Experts of a small language model.
Size: 14 layers, vocabulary 2048, 50.4M parameters.
Experts: a softmax router, a shared expert of 128 neurons.
Training: a variant of SOAP for the experts, 319M tokens, 4863 steps.
Below are experts of layer 10 (counted from 0) of a mixture-of-experts language model. Rows are named gate (a neuron's input weights, with its number), up (a neuron's input weights, with its number), down (a neuron's output weights, with its number) and show model dimensions 0-255. Each number is 128 + 24 x the weight over its row's rms, rounded and kept within 0 to 255.
Before each expert's rows: a language model's description of what the expert responds to; "mostly gets" lists some tokens that are sent to it at least half of the time. This comes from a sample of Wikipedia text that the model never trained on.

# expert 19
It responds to: Colons, pipes, semicolons and list dashes right after a label in infoboxes and tables, such as ZIP code:, Released:, Branding:.
mostly gets: "=", ");", ":", "→", ";", " –"
gate0 [179  90 102 144 103 148 131 116  95 158 167 143 131 154  96 122 155 134 151 152 131 104 118 120 115 150 147 151 129 136 107 148 116 125 174 137 148 121 140 151 158 161 107  88 131 129 192 112 151 134 118 146  71 149 119 116 121  86 108 182 148 110 163 129 109 125 127 119 143 124 114 152 154 142 123 123 173 105 134 110 129 110 118 159 129  80  85 168 119 165 116 145 141 154  77 130  69 148 138  82 126 116 155 133 106 151 137 133 161 112 140 150 144  92 110 173 105  68 115 132 136  99 160 145 141 149 138 118 146 160 134 113 149 102 144 126 119 140 120 156 140 152 133 146 153 125 156  77  88  81 167 114 127 167 128 165 114 138 126 108 134 164 143 119 163  83 131 138 142 118 102 107 126 123  99  94 144 138 131 163 136 108 123 143  66 110 126 124 161 111 162 104 130 142 114 162 111  97 141 152 107 123 113 148  96 113 123 114  99 145 158 144 173  96 155 163 126 150 133 120 131 120 113 144  92 137 158 131 145 153 108 129  97 169 172 119 112 151 119  97 141 107 104 119 140 182 123 148 112 115 123 144 117 125 167 124]
up0 [122 156 169 105 176  92 106 121 136  93 133 103 117  81 155 136 154 139  95 121 123 106  92 145 121 127 131 109 144 152 121 111 146 163 119 121  89 152 129 112 114 157 156 151 143 133  93 131 132 102 108 125 141  95 127 108 160 165 106 124 102 107 120  99 143 134 123 132 125 137 118 157 106 130 102 128 105 168 100 129 118  97 151 122 184 188 157  95  92 107 147 153 149 141 184 111 164 118 153 171 143 118  81 125 153 124 114 115 111 197 157 102 144 117 133  84 144 163 101 132 108 134 153 121 101 103 147 144 116  81 114 156 101 149 147 101 119 138 173 105 113 109 136 152 156 113 102 146 166 126  96 101 154  59 138 107 137 132 142 148 125  78 114 138 109 126 115 120 147 134 148 140 153 116 163 133 112  87 118  94 111 182 139 106 143 174 146 134 110 131  94 156 136 130 103 109 123 158 112 131  94 139 147 119 143 130 145 122 182  92 130  95 109 141 114  85 151 133 117 167 116 134 150 116 146 109  94 149  91  95 134 138 110 139 128 161 140 129 117 102 117 154 135 139 113 119 123 100 109 137 113 110  99 117  71 133]
down0 [146 126 128 135 174 127 104 114 140 176 133 118 114 130 140 117 147  82 126 114  88 113 130 149 109 155 115  96 115 134 106 115 121 133 104 119 115 161 140 143 120 141 155 168 126 114  86 114 132 100 170 131  98 161 144 153 176 173  96 132 108 101 145 128 134 135 154 188  95 125 145 104 151 125 183 107 131 155 132  97 153 106 121 125 181 104 179  70  89 139 130 136  97 109 146 107 142 148 137 121 126 145 109  77 102 115 113  71 155 114 133 130 153 162 125 118 121 115 151 123  99 112  97 104 132 128 147  86 134 180  83  96 166 130 177 120 148 125 147 140 150 138 107 122 143 117 178 119 110 111 120 103 133 116 109 138 134 121 161 135 147 145 127 159 189 141 150 130 119 155 115 127 152 117 183 149 149 134 136 141 115 107  98 119 110 141 126 136 123 114 109 120 117 139 138 118 117 151 137 121 104  90  87 115 136 138 122  93 134 106 159 130 140 111 111 113 159 170 163 116 112 124 134 146 143 131 133 140 139 128  88 124 109 120 161 133 158 127 169 128 129  91 120 125 101  45 160 154 150 172 125 141 157 158  85 165]

# expert 32
It responds to: Conjunction and, the, and adjective-ending pieces ent, ive, ant, as in Argentina, Present, intensive, plus words like former, official, various.
mostly gets: "ent", " former", " different", " official", " various", "dependent"
gate0 [107 145  99 116 125 182 125 126  49 168 127 151 129 102 157 129 180 130 165 103 156 135 127  86 177 105 147 153 119 161 131 105 103 123 113 158 118 136 131 170 138  90 104 110 160 161 142 119 137 142 132 116 111 134 152 145 145 107  97 127 142 103 113 124  85 130 115 159 136 104 121 123 118  92 141 147 112 130 120 142 114 123 136 122 150 150 133 111 148  68 139 152 153 113 118 106 136 144 154  84 120 133 121 136 154 144 149 117 134  89 148 124 153 123 144 129 194 152 154 137 107 100 105 163 124 107 130 102 121 106 140 151 109 137 140  59 106 137 137 131 115 120 124 122 124 159  89 120 118 138 141 154 118 132 160 109 107 136 116 123 141 107 159 128 146 139 124 154 148 117  96 118 128 133 151  76 107 174 153 139 175 176  82 124 155 109 101 157  54 108 128 137 108 160  91 127 127  99 127 119 119 164  88 145 142 109  69 129 111 139 138 131 121 109 107 173 134 183 157 146 116 111 166 161 123 168 102 126 111 148 116 123 130 133  84 112 152 111 103 114 107 165 158  88 147 123 119 146 122 150 158 149 104 129 111 131]
up0 [126 142  71 146 114 114 126 107 142 135 134  95 141 109 113 114 140 104 139 110 122 106 107 109 116 133 126 131 156 105 145 163 130 156 131 145 144 118 139 137 112 112 168  67  98 173 113 101 139 151 113 130 134 160  99 166 134 134 141 138 121 149 163 135 125 114 103 144 117 141 129 107 143 173 194  97 151 123 105 114 149 118 188 112 100 120 118 145  68 126 119 115  98 140 152 140 160 171 135 162 165 120 124 150 177 119  75 110 120 105 112 132 147 127 108 120 111 152 131 128 144 139 113 143 112 152 133 166 165  97 109  48  59 122 202 107 146 128 148 140 146 123 124 125 119 125 146 138 135 182 118 132 157 142 142 154 143 149 125 150 125 135 106 123 159 182 141  94 124 138 190 162 123 131 168 137 135 137 131 124 138 164 154 136 168 152 125 119 139 154 112 109 102 130 118 111 133 155 140 107 134 125 128 110 118  92 158  96 125 131 138 165 140 121 102 113 157 108 109 129 142 103  99 124 151 135 148 111 137  92 133 122  83  90 141 135 126 134 150  76 190 127 133 161  95  81 143 128 128 127 159 113 139 116 142 127]
down0 [146  74 134  68 148 117 162 151 127  99 139 133 160 140 120 127 124 127  85  96 127 146 113 133 110 123 139  98 144 113 136 130 100  89 112 143 106 128 146 136 140 116 118 142 133 120 149 113 141  75 147 157 129 140 125 162 103 139 116 117 113  83 151 101 126 157 148 156 114 111 118  74  90  90 151 132 176 129 152 149 139 154 110  95 104 124  96 127 162 191 155 122 137 112 104 108 130 106 134 104 146 129 117 103 120 166 137 154 134 102 104 133 121  91 143 131  88 157 113 140 161 127 140 136 103 126 140 115 159 113  93 126 129 101 148 139 121 110 131 138 119 109  84 153  96 109 107 143 165 124 136 132 140 128 126 125 170 146 110 109  96 113 119 141 167 133 121 122 143 159 142 122 155 174 127  81 120 131 103 152 128  93 152 128 131 133 106  90 170 122 103 143 126 173 127 135 104  99 146 109 123 176 137 168 121 112 164  47 148  92 169 122 170 106 127 134 155  79 133 111 108 176 100 129 113 115 119 101  94 147 149 140  98 177 127 101 134 178 150 125 130 146  87 136 136 133  82 115 148  73 150 133 133  95 143 127]

# expert 8
It responds to: The word piece al and relatives ial, ual, ical ending adjectives or inside names, as in Jerusalem, eternal, individuals, Electronic Arts.
mostly gets: " Al", "al", "ial", "ual", "ral", " Art"
gate26 [137 168 129 109 102 143 134 171 107 151 155 106 132 145 105 136 167 149 120 142  88 141 102  90 118 141 112  60 163 124 119  92 142  92 112 112 111 137 132 128 148 147 136 152  87 155 127  76 170  97 131 102 147  84 113 133 102 117 142 136 149 110 117 151 153 131  94  97 135 128 130  88 135 121 186 169  93  80 186 105  99 109  90 150 152 127 119 140 156 157 136 133 119 106  77 102  89 111 123 130 106 161 143 121 141 124 119 169 149 150 114 150 168 115 142 162 118 114 130 140 158 122 114  94 113 151 126 131 110 145 136 101 132 129 116 130 132 109 146 145 124 164 138 108 109 147 115 101 129 151 108 151 127 172 138 127 126 106 137 108 142 144 125 179 115 124 159 134 151 141 123 162 151  77 118 177 121 149  95  97 108 115 120  94  78 118 132 102 136 124  91 178 130 144 138 149 103 118 101 125 157 129 161 116 181 132 152 120 116 143  93 118 133 105  96 103 124 152 122 141 113 162 132 141  98 120 139 108 147 130 162 106 103 119 146 132 156 151 116 101 109 132 135 134 141 124 140 110 199 149  80 154 106 182 102 134]
up26 [145 103 146 124 125 138 124 120 128 125 134 129 178 178  89 145 148 148 124 121 139 146 118 137 134 167 143 111 114  94 117  82 169 139 157  78 150 111 127 109 134 103 143 136 161 141 164 136 168 116  80 116 162  79 134 167 140 135 120  95 171 119 102 115  86 145  88 152 100 134 155 118 148 148 198 119 138 100 107 107 137 131 100  95 124  96 102 102 121 135 118 120 124 125 118 149 101 114 154 112 105 123  74 121 150 141 178 142 110 124 125 131 106 111 124 138 106 130  98 151 138 131 136 124 130 153 124 161 106 127 117 101 102 117  97 154 142 123 131 121 111 138 135 162 158 123  87  69 163 131 110 168 140 126  94 169 143 137 112 154 185 142 106 139 163 159 141 144  78 124 136 124 140 115 134 134 129 122 162 131 134  93 122 121 153 143 108 145 114 116 144 144  80 135 157 185 136 158  59 137 147 132 120 112 119 117 137 157 159 139  72 141 150  92 112 155 131 145 115 161 109 136 124 121 132 123 162 174 124 134 123 153 122 128 133 186  80 116 169 131 137 113 139 115 138 125 139  74 113 114  93 104 122 147  91 134]
down26 [100 190 177  88  98 189 151 118  95 130 131 129 132 131 130 118 122 135 140 108 129 159 142 117 111 116 132 104 164 133 142 118 112  96 107 101 128 176 138 119 133 139 136 133 118 139 130 144 147 116 131 122 132 115  93 145 169 113 134 137 137 116 106 156 124 129 147 154 152 109  99  91 129 135 130 117  99 103 120 123 127 165 110 126 114 135  83 137 125  63 145 116 140 126  93 127 125 140 104 165 160 141 171 106 142 151 122 143 130 163 105 148 123 121 188 134 137  96 219  53 133 142 134 164 165 109 136 118 119 122 118 153  95 113 148 140 126 112 144 130 134 137 168  82 121 123 159  90 163 109 131 112 103 171  96 129 104 161 160 140 108 129 147 131 155 120 173 127 100 115 142 114 138  98 119  97 127 139  95 110 133 128 114  85  84 152 136 120 108 146  79 153 104 110 107 112 106 167 157 106 110 133 103  93 100 139 134 101 141 103 170 148 112 145 131  84 140 102 117  98 153 133 162 133 108  95 141 119 145 128 137 131 158 134 169 114  94 138 152 167 130 141 115 144 125 158 152 135  67 137 156 116 102 123  99 125]

# expert 7
It responds to: Closing parentheses, brackets, quotation marks and table pipes that end a phrase or cell, as in (568 ft), (2013), "problem".
mostly gets: ")", "]", "),", ");", ").", "}"
gate0 [129 111  86 143 102 146 107 119  85  96 129 126  95 145 127  86 114 135 167  93 123  86 146 106 107 133 150 132  98  95 111 156 147 152 119  87  95  89 119 123 126 112 145 138 106 140 116  88 154 139 145 127 112  95 126 123 127  93 139 112 113 120 156 152  92  98 140 131 146 117 134 123 140 100 155 105 125 134 146 167 118 124 112 144 147 104 117 141 158 180 138 118 122 118 134 130 103 125 131 201 119 158 123 110 131 122  87 100 113 151 113 107 185 119  83  95 106 141 142  80 199 159 107  84 140 118 105 148 149 155 117 128 116 120 118 108 104 188 148 140 107  74 124 134 110 158 103 109 108 172  91 113 129 121  93 106 128 127 116 143 161 145 156 118 130 132 154 137  64 104 169 118 128 128 154 120 143 104 167 149 122 160  97 145 128 105 129 117 150 138 192 128 128 106  99 131 130 142 139  79 146 136 149 165 120 132 136 159 111 112 139 121 133 154 118 127 122  89 108 133 111 137  88 121  96 129 129 155 154 101 156 124 122 159 136 118 106  99 128 146 112 146  85  83 111 132 134 129 127 187 142 122 173 156 106 133]
up0 [ 92 142 103 152 146 145  98 111 138  82 105 102  84 118 104  86 139 105 175  95 162 100 152 140 145 149 165 133 118 143 158 128 147 114  98  97 106 116 131 162 119 130 132 150 139 176 132 121  97 117 156 115 127 128 142  81 154  99 159 114 158 122 122 135 135 100 121 153 153 128 123 155 133  85 161  96 130 116 145 128 141 132 135 156 161 124 109 134 170 161 116 109 124 143 150  98 128 109 130 198 102 149 141  85 147  80 133 152  82 131 112 124 138 125 134 143  94 159 130 103 168 148 135 124 150 116 136 164 155 150  86  92 120 128  95 146 142 143 123 174  94 101 105 137 107 147 112 135 129 112  71 115 113  74 108  96 170 107 124 140 117 148 121 111 136 125 162  92 115 114 144 133 132 119 130 128 142 147 157 174 129 154 147 147 121 110 143 122 136 150 150 121 127 104 123 126 121  80 140  88 126 169 155 130 125 132 105 129 133 124 167 168 101 162 120 135 126 130 120 148 123 121  56 148 148 132  93 136 133  90 135 167  98  99 120 160 107 107 145 126  65 139 100 128 113 141 130 104 155 158 123 120 165 182 100 144]
down0 [149  94  84 144 122 170 145 184 153 111 112 161 142 119  97 138 137 136 141 134 106 146 144 107  80  67 125 134  83 157 145 159 136 157 103 148 122 132 103 149 127 136 151 130 131 133 118 148 164 167 138 160  74 130 150 142 120 172  94 181 115 126  67 112 108 142 138 123 111 132 137 162 125 158 130  86 114 118 144 159 103 103 116  93 139 132 138 154 143 144 111 154 109  85 106  92 124 129  92 165 174 144 149 119 151 142 152 119 108 129 129 122 106 111 120 123 163  81 123 106 132 108  86 142  94 109  98 194 110 148 154 150 139 125  74 114 110 132  93 135 154 119 117 119 122 146 103 122 111 116 125 141 136 154 139 118 135 122 144 133 139 136 133 118 107 143 119 146 125 120 129 166  90 143 153 140 125 138  70 122 115 127  44 136 173 115 123 116 157 104  82 121 133 129 119 125 143 146 143  97 136 190 161 138 143 157 107 106 163 156  92 125  88 172 122 111 164 129 126 110 120 110  93 156 113 116  93 127 135 147 136 144 128 114  98 147 130 142 138 130 123 128 143 157 134  89 141 148 175 129 119 142 141 121 134 160]

# expert 13
It responds to: Dashes, commas, primes and units between or after digits in scores, stats and coordinates, such as 7–6, 75', 2,000, 159 kg.
mostly gets: "′", " −", "–2", "£", "–1", "–3"
gate8 [123 110  97 111  68 138 121 133 143 114 120  85 119 104 144 139 108 132  95 124 144 172 165 113 166 152 116 111 137 121  93 124  89 153 139 114 134 134 114 138  99 103 103 122 138 115 146 115 138  93  90 139 101 103 137 133  78 130 101  94 135 118 112 110 154 115 151 115 103 119  92 160 103 111 136 147 150 105 111 141 124 138 136 107 124 136 103 122  96  89 127 150 175 175 109 131 135 125 130 114 134 104 142 143 108 109 156 117 197 101 149 121 157 133 141 109 118 140 179 116 128 117 135  92 112 144 124 152 154 179 113 112 133 128 170 104 137 112 131 126 117 163 107 125 118 143 134 104 140 141 165 128 113 117 109 126 129 151  90 118 124 156 110 177 148 170 112 102  81  88 118 136 179 130 121 180 132 152 119 182 133 119 154 134 120 114 164 140 148  78 138 136 121 167 151 138 157 119 144 108 104 131 145  89 120 128 125 118 110 135  96  68 165 110 150 173 113 147 162 119 115 147 135 127 163  84 138 144 166 135 112 105 145 103  89 162 137  87 157 106 145 157 152 122 172 138 116 121 121 166 149 133 180 162 107  79]
up8 [165 124 100 128 104 133 161 106 131 173 119 152 126 121 139 159 162 174 160 133 151 146 120 121 166 138  84  70 107 119  68 130  72 165 114 160 121 139  96 122 125 127 128 134 122 138 166 133 130 104 152 137 171 170 144 148 123 127 139 112 151 125 146 142 120 144 145 109 107 144 113 127  92 133 133 143 112  83 117 140 129 113 153 125 136  95 132 133 100 125 124 103 137 137 115 145 113 132  89 146 107 107 129  92 113 181 129 125 163 101 158 121  97 121 154 122 155 183 124 139 138  56 117 148 147  77  92  84 143 107  93 180 111 125 154 103 128 117 101 147 141 135 138 159 117  57 115  99 139 136 133 132 118 134 129 115 127 119 142 107 173 130 138 146 156 156 156 101 121  89 154 147 116 123 121 129  79 146 139 143 150  78 111 135 128 143 155 154 129 133 113 119 140 126 140  94  98 139 147 134 141 100 168 148 104 116  76 115 140 118  83 135 149 185 130 139 124 148 129  96 147 122 139 107 116  86 157 140 122 113 158 105 122 178 131 105 154 111 138  92 114 122 131 164 145 161 165  98 102 124 144  89 150 139 109 119]
down8 [ 66 148 148 124 106 117 137  91 146 115 106 119 106  95 133 129  93 139 126 133 122 146 108 144 154 127  85 126 141 137 112 198 116 131 138 121  86 124  87 176 130 149 147 114 127 155 143 168 119 127 128 123  70 137 110 124 160 136 130 144 170 130 144 127  91  76 107 126 186 135 159 127 113 148 156 126  90 106 130 100 152 130  59 168 130 135 103 109 125 146 135 135 121 134 153 112 107 145  95 113 119 142 145 120 166 159 135 119 157 152 126 142 147 123 146 138 117 129 105 144 117 130 125 133 154 112 154 109  70 102 144 174  97  98 117 102 102 158 118 101 126 155 119 150  94 133  86 155 117 121 114 141 110 163  47 114  95 106 122 160 127 126 116 135 126 116 145 123  97 132 159 168 124  95 135 163 107 121 138  94 143 146 142 100  92 115 164 179 110 138 134 134 135 111 159 144 135  71 146  85 153 112 137 128 114 136 128  78 150 110 149 122  87 134 118 103  99 149 102 114 131 121 108 104  94 127 129 153 105 135 129 107 132 118 168 136 125 154 166 145 117 105 148 115 118 154 112 113 117  85 158 173 139 166 151 118]

# expert 36
It responds to: Verb endings ed, ated, ted and participles used, found, released, before by, to or in, e.g. rated, needed, Wikipedia.
mostly gets: "app", "ted", "ed", " used", " found", " released"
gate1 [112 113 116 116 101 102 167 105 103 161 151 165 136 121 110 134  76 112 174 125 108  92 125 155 138 121  84 175 150 142 134 107 145 121 130 175 118 104 131 122 131 131 122 104 169 118 125 131 120  86 156 118 156 117 153 137 163 154  99 179 132  91 121 152 122 142 140 126 130 137 138 119 159  91 162 129 141 109 145 142  84 140 133 155 117 113 121 110 131 129 135  64 116 158 134 114 101 167 107 165 113 129 176 129 143 130 147 135 168 125 121 113 149 100 167  87 155 110 124 147 168 154 135 107 174 149  98 115 154 151  86 145  75 112  98 121 129 149 141 127 141 133 134  96 119 131 162 174 113 101 131 161 122 100 136 159 124 135 170 155 143 142 121 151 128 151 143  90 111 119 172 146 115 121 130 114  62 112 152 140 144 105 139 141 107 137 121 131 126 165 121 143 114  98 138 100 136  62 138 136  92 124  93 148  81 110 100 155 107 159 166 114 122 140 153 117 138 139 155 194 101 123 104 121 171 140 105  86 135 135 122 144 162 136 125 164 121 111 102 127 125 139  88 111 146 142 128 121 115 144 106 132 102  89 131  94]
up1 [158  96  94 117 146  83 150 140 137 148 124 114 123  84  98 129 139 163 159 130 126  83 105 151 121 120 108 171 143 108 100 148 122  95 122 143 115 176 115 130 103  94 135 121 132 149 122  90 127 140 125 130 151 128 122  87 106 124 103 132 124 115 134 101 185 156 118 198 150 105 111 106 124 118 137 175 146 104 107 141  92 136 131 134 162 138 105 108 133 120 133 173 148  96 105 123 118 123 150 120 116 130  96 134 137 123  88 157 114 182  96 131 155 122 143 121 112 131 126  83 153 138 150 103 128 160 134 126 135 173  73 173 154 157 145 132 130 103 164 137 125  74 108 168 116 156 133 115 111 124  87 142 182 104 107 118 174 131 134 117 152 138 155 120 144 139 152 128 113 147 128 140 126 136 126 157 141 116 136 110 157 125 110 130 136 126 142  98 134 127 147  93 101 121 110 182 130 131 102 113 116 114 108 119 104 127  51 161  99  65 117 121 178 139 129  87 129 144 114 128 116 156 123 101 140 147 111 177 143 122 117 127  85 166 120 156 142 149 136 141 105 146 154  95 122  98  84 167 117 172 123 145 146 142 144  96]
down1 [100 149 155  96 121 104 107 141 142 165 151 130 101 103 109  86 106 139 138 121 110 127 123 140 126 107 141 155 127 131  89 132  88 157  74 148 133  94 142  81 134 153 117 126 142 101 117 104 110 170 100 102 107 125 143 118  85 171  98 148  74 143 109 121 152 106 176 129 119 103 145 142 130 167 131 140 126 131 120  97 122 160 140 140 129 153 150 138  83 125 174  88 141 129  97 139 163 143  99 125 136 101 133 154 144 162 137 146 150 113 203 127 123 120 166 113 155 102  49 120 129 126 123 118 164 123 136 151 127  85 135 151 145 143 111 143 123 118 137  95 163 109 117 122 122 154 131 157 122 142 120 146 169 161 140  94 109 134 132 134 108 167 126 121 118 113 129 161 108 111 149 113 122 105 172 143 150 149 146 147 141 122 162 154 166 134 120 175 123 134 140 145 137 128 184 156 111 117 172 117 119 128 148 150 117 136  97 126 155 128 112 144 104 170 114 155 117 124 135 119 124 123 155  95 156 137 148 127 118 181 141 158 130 154 151 141 100 190 106 161 148 129  64 114 107 149 177 160 110  96 155 123 146 112 142 110]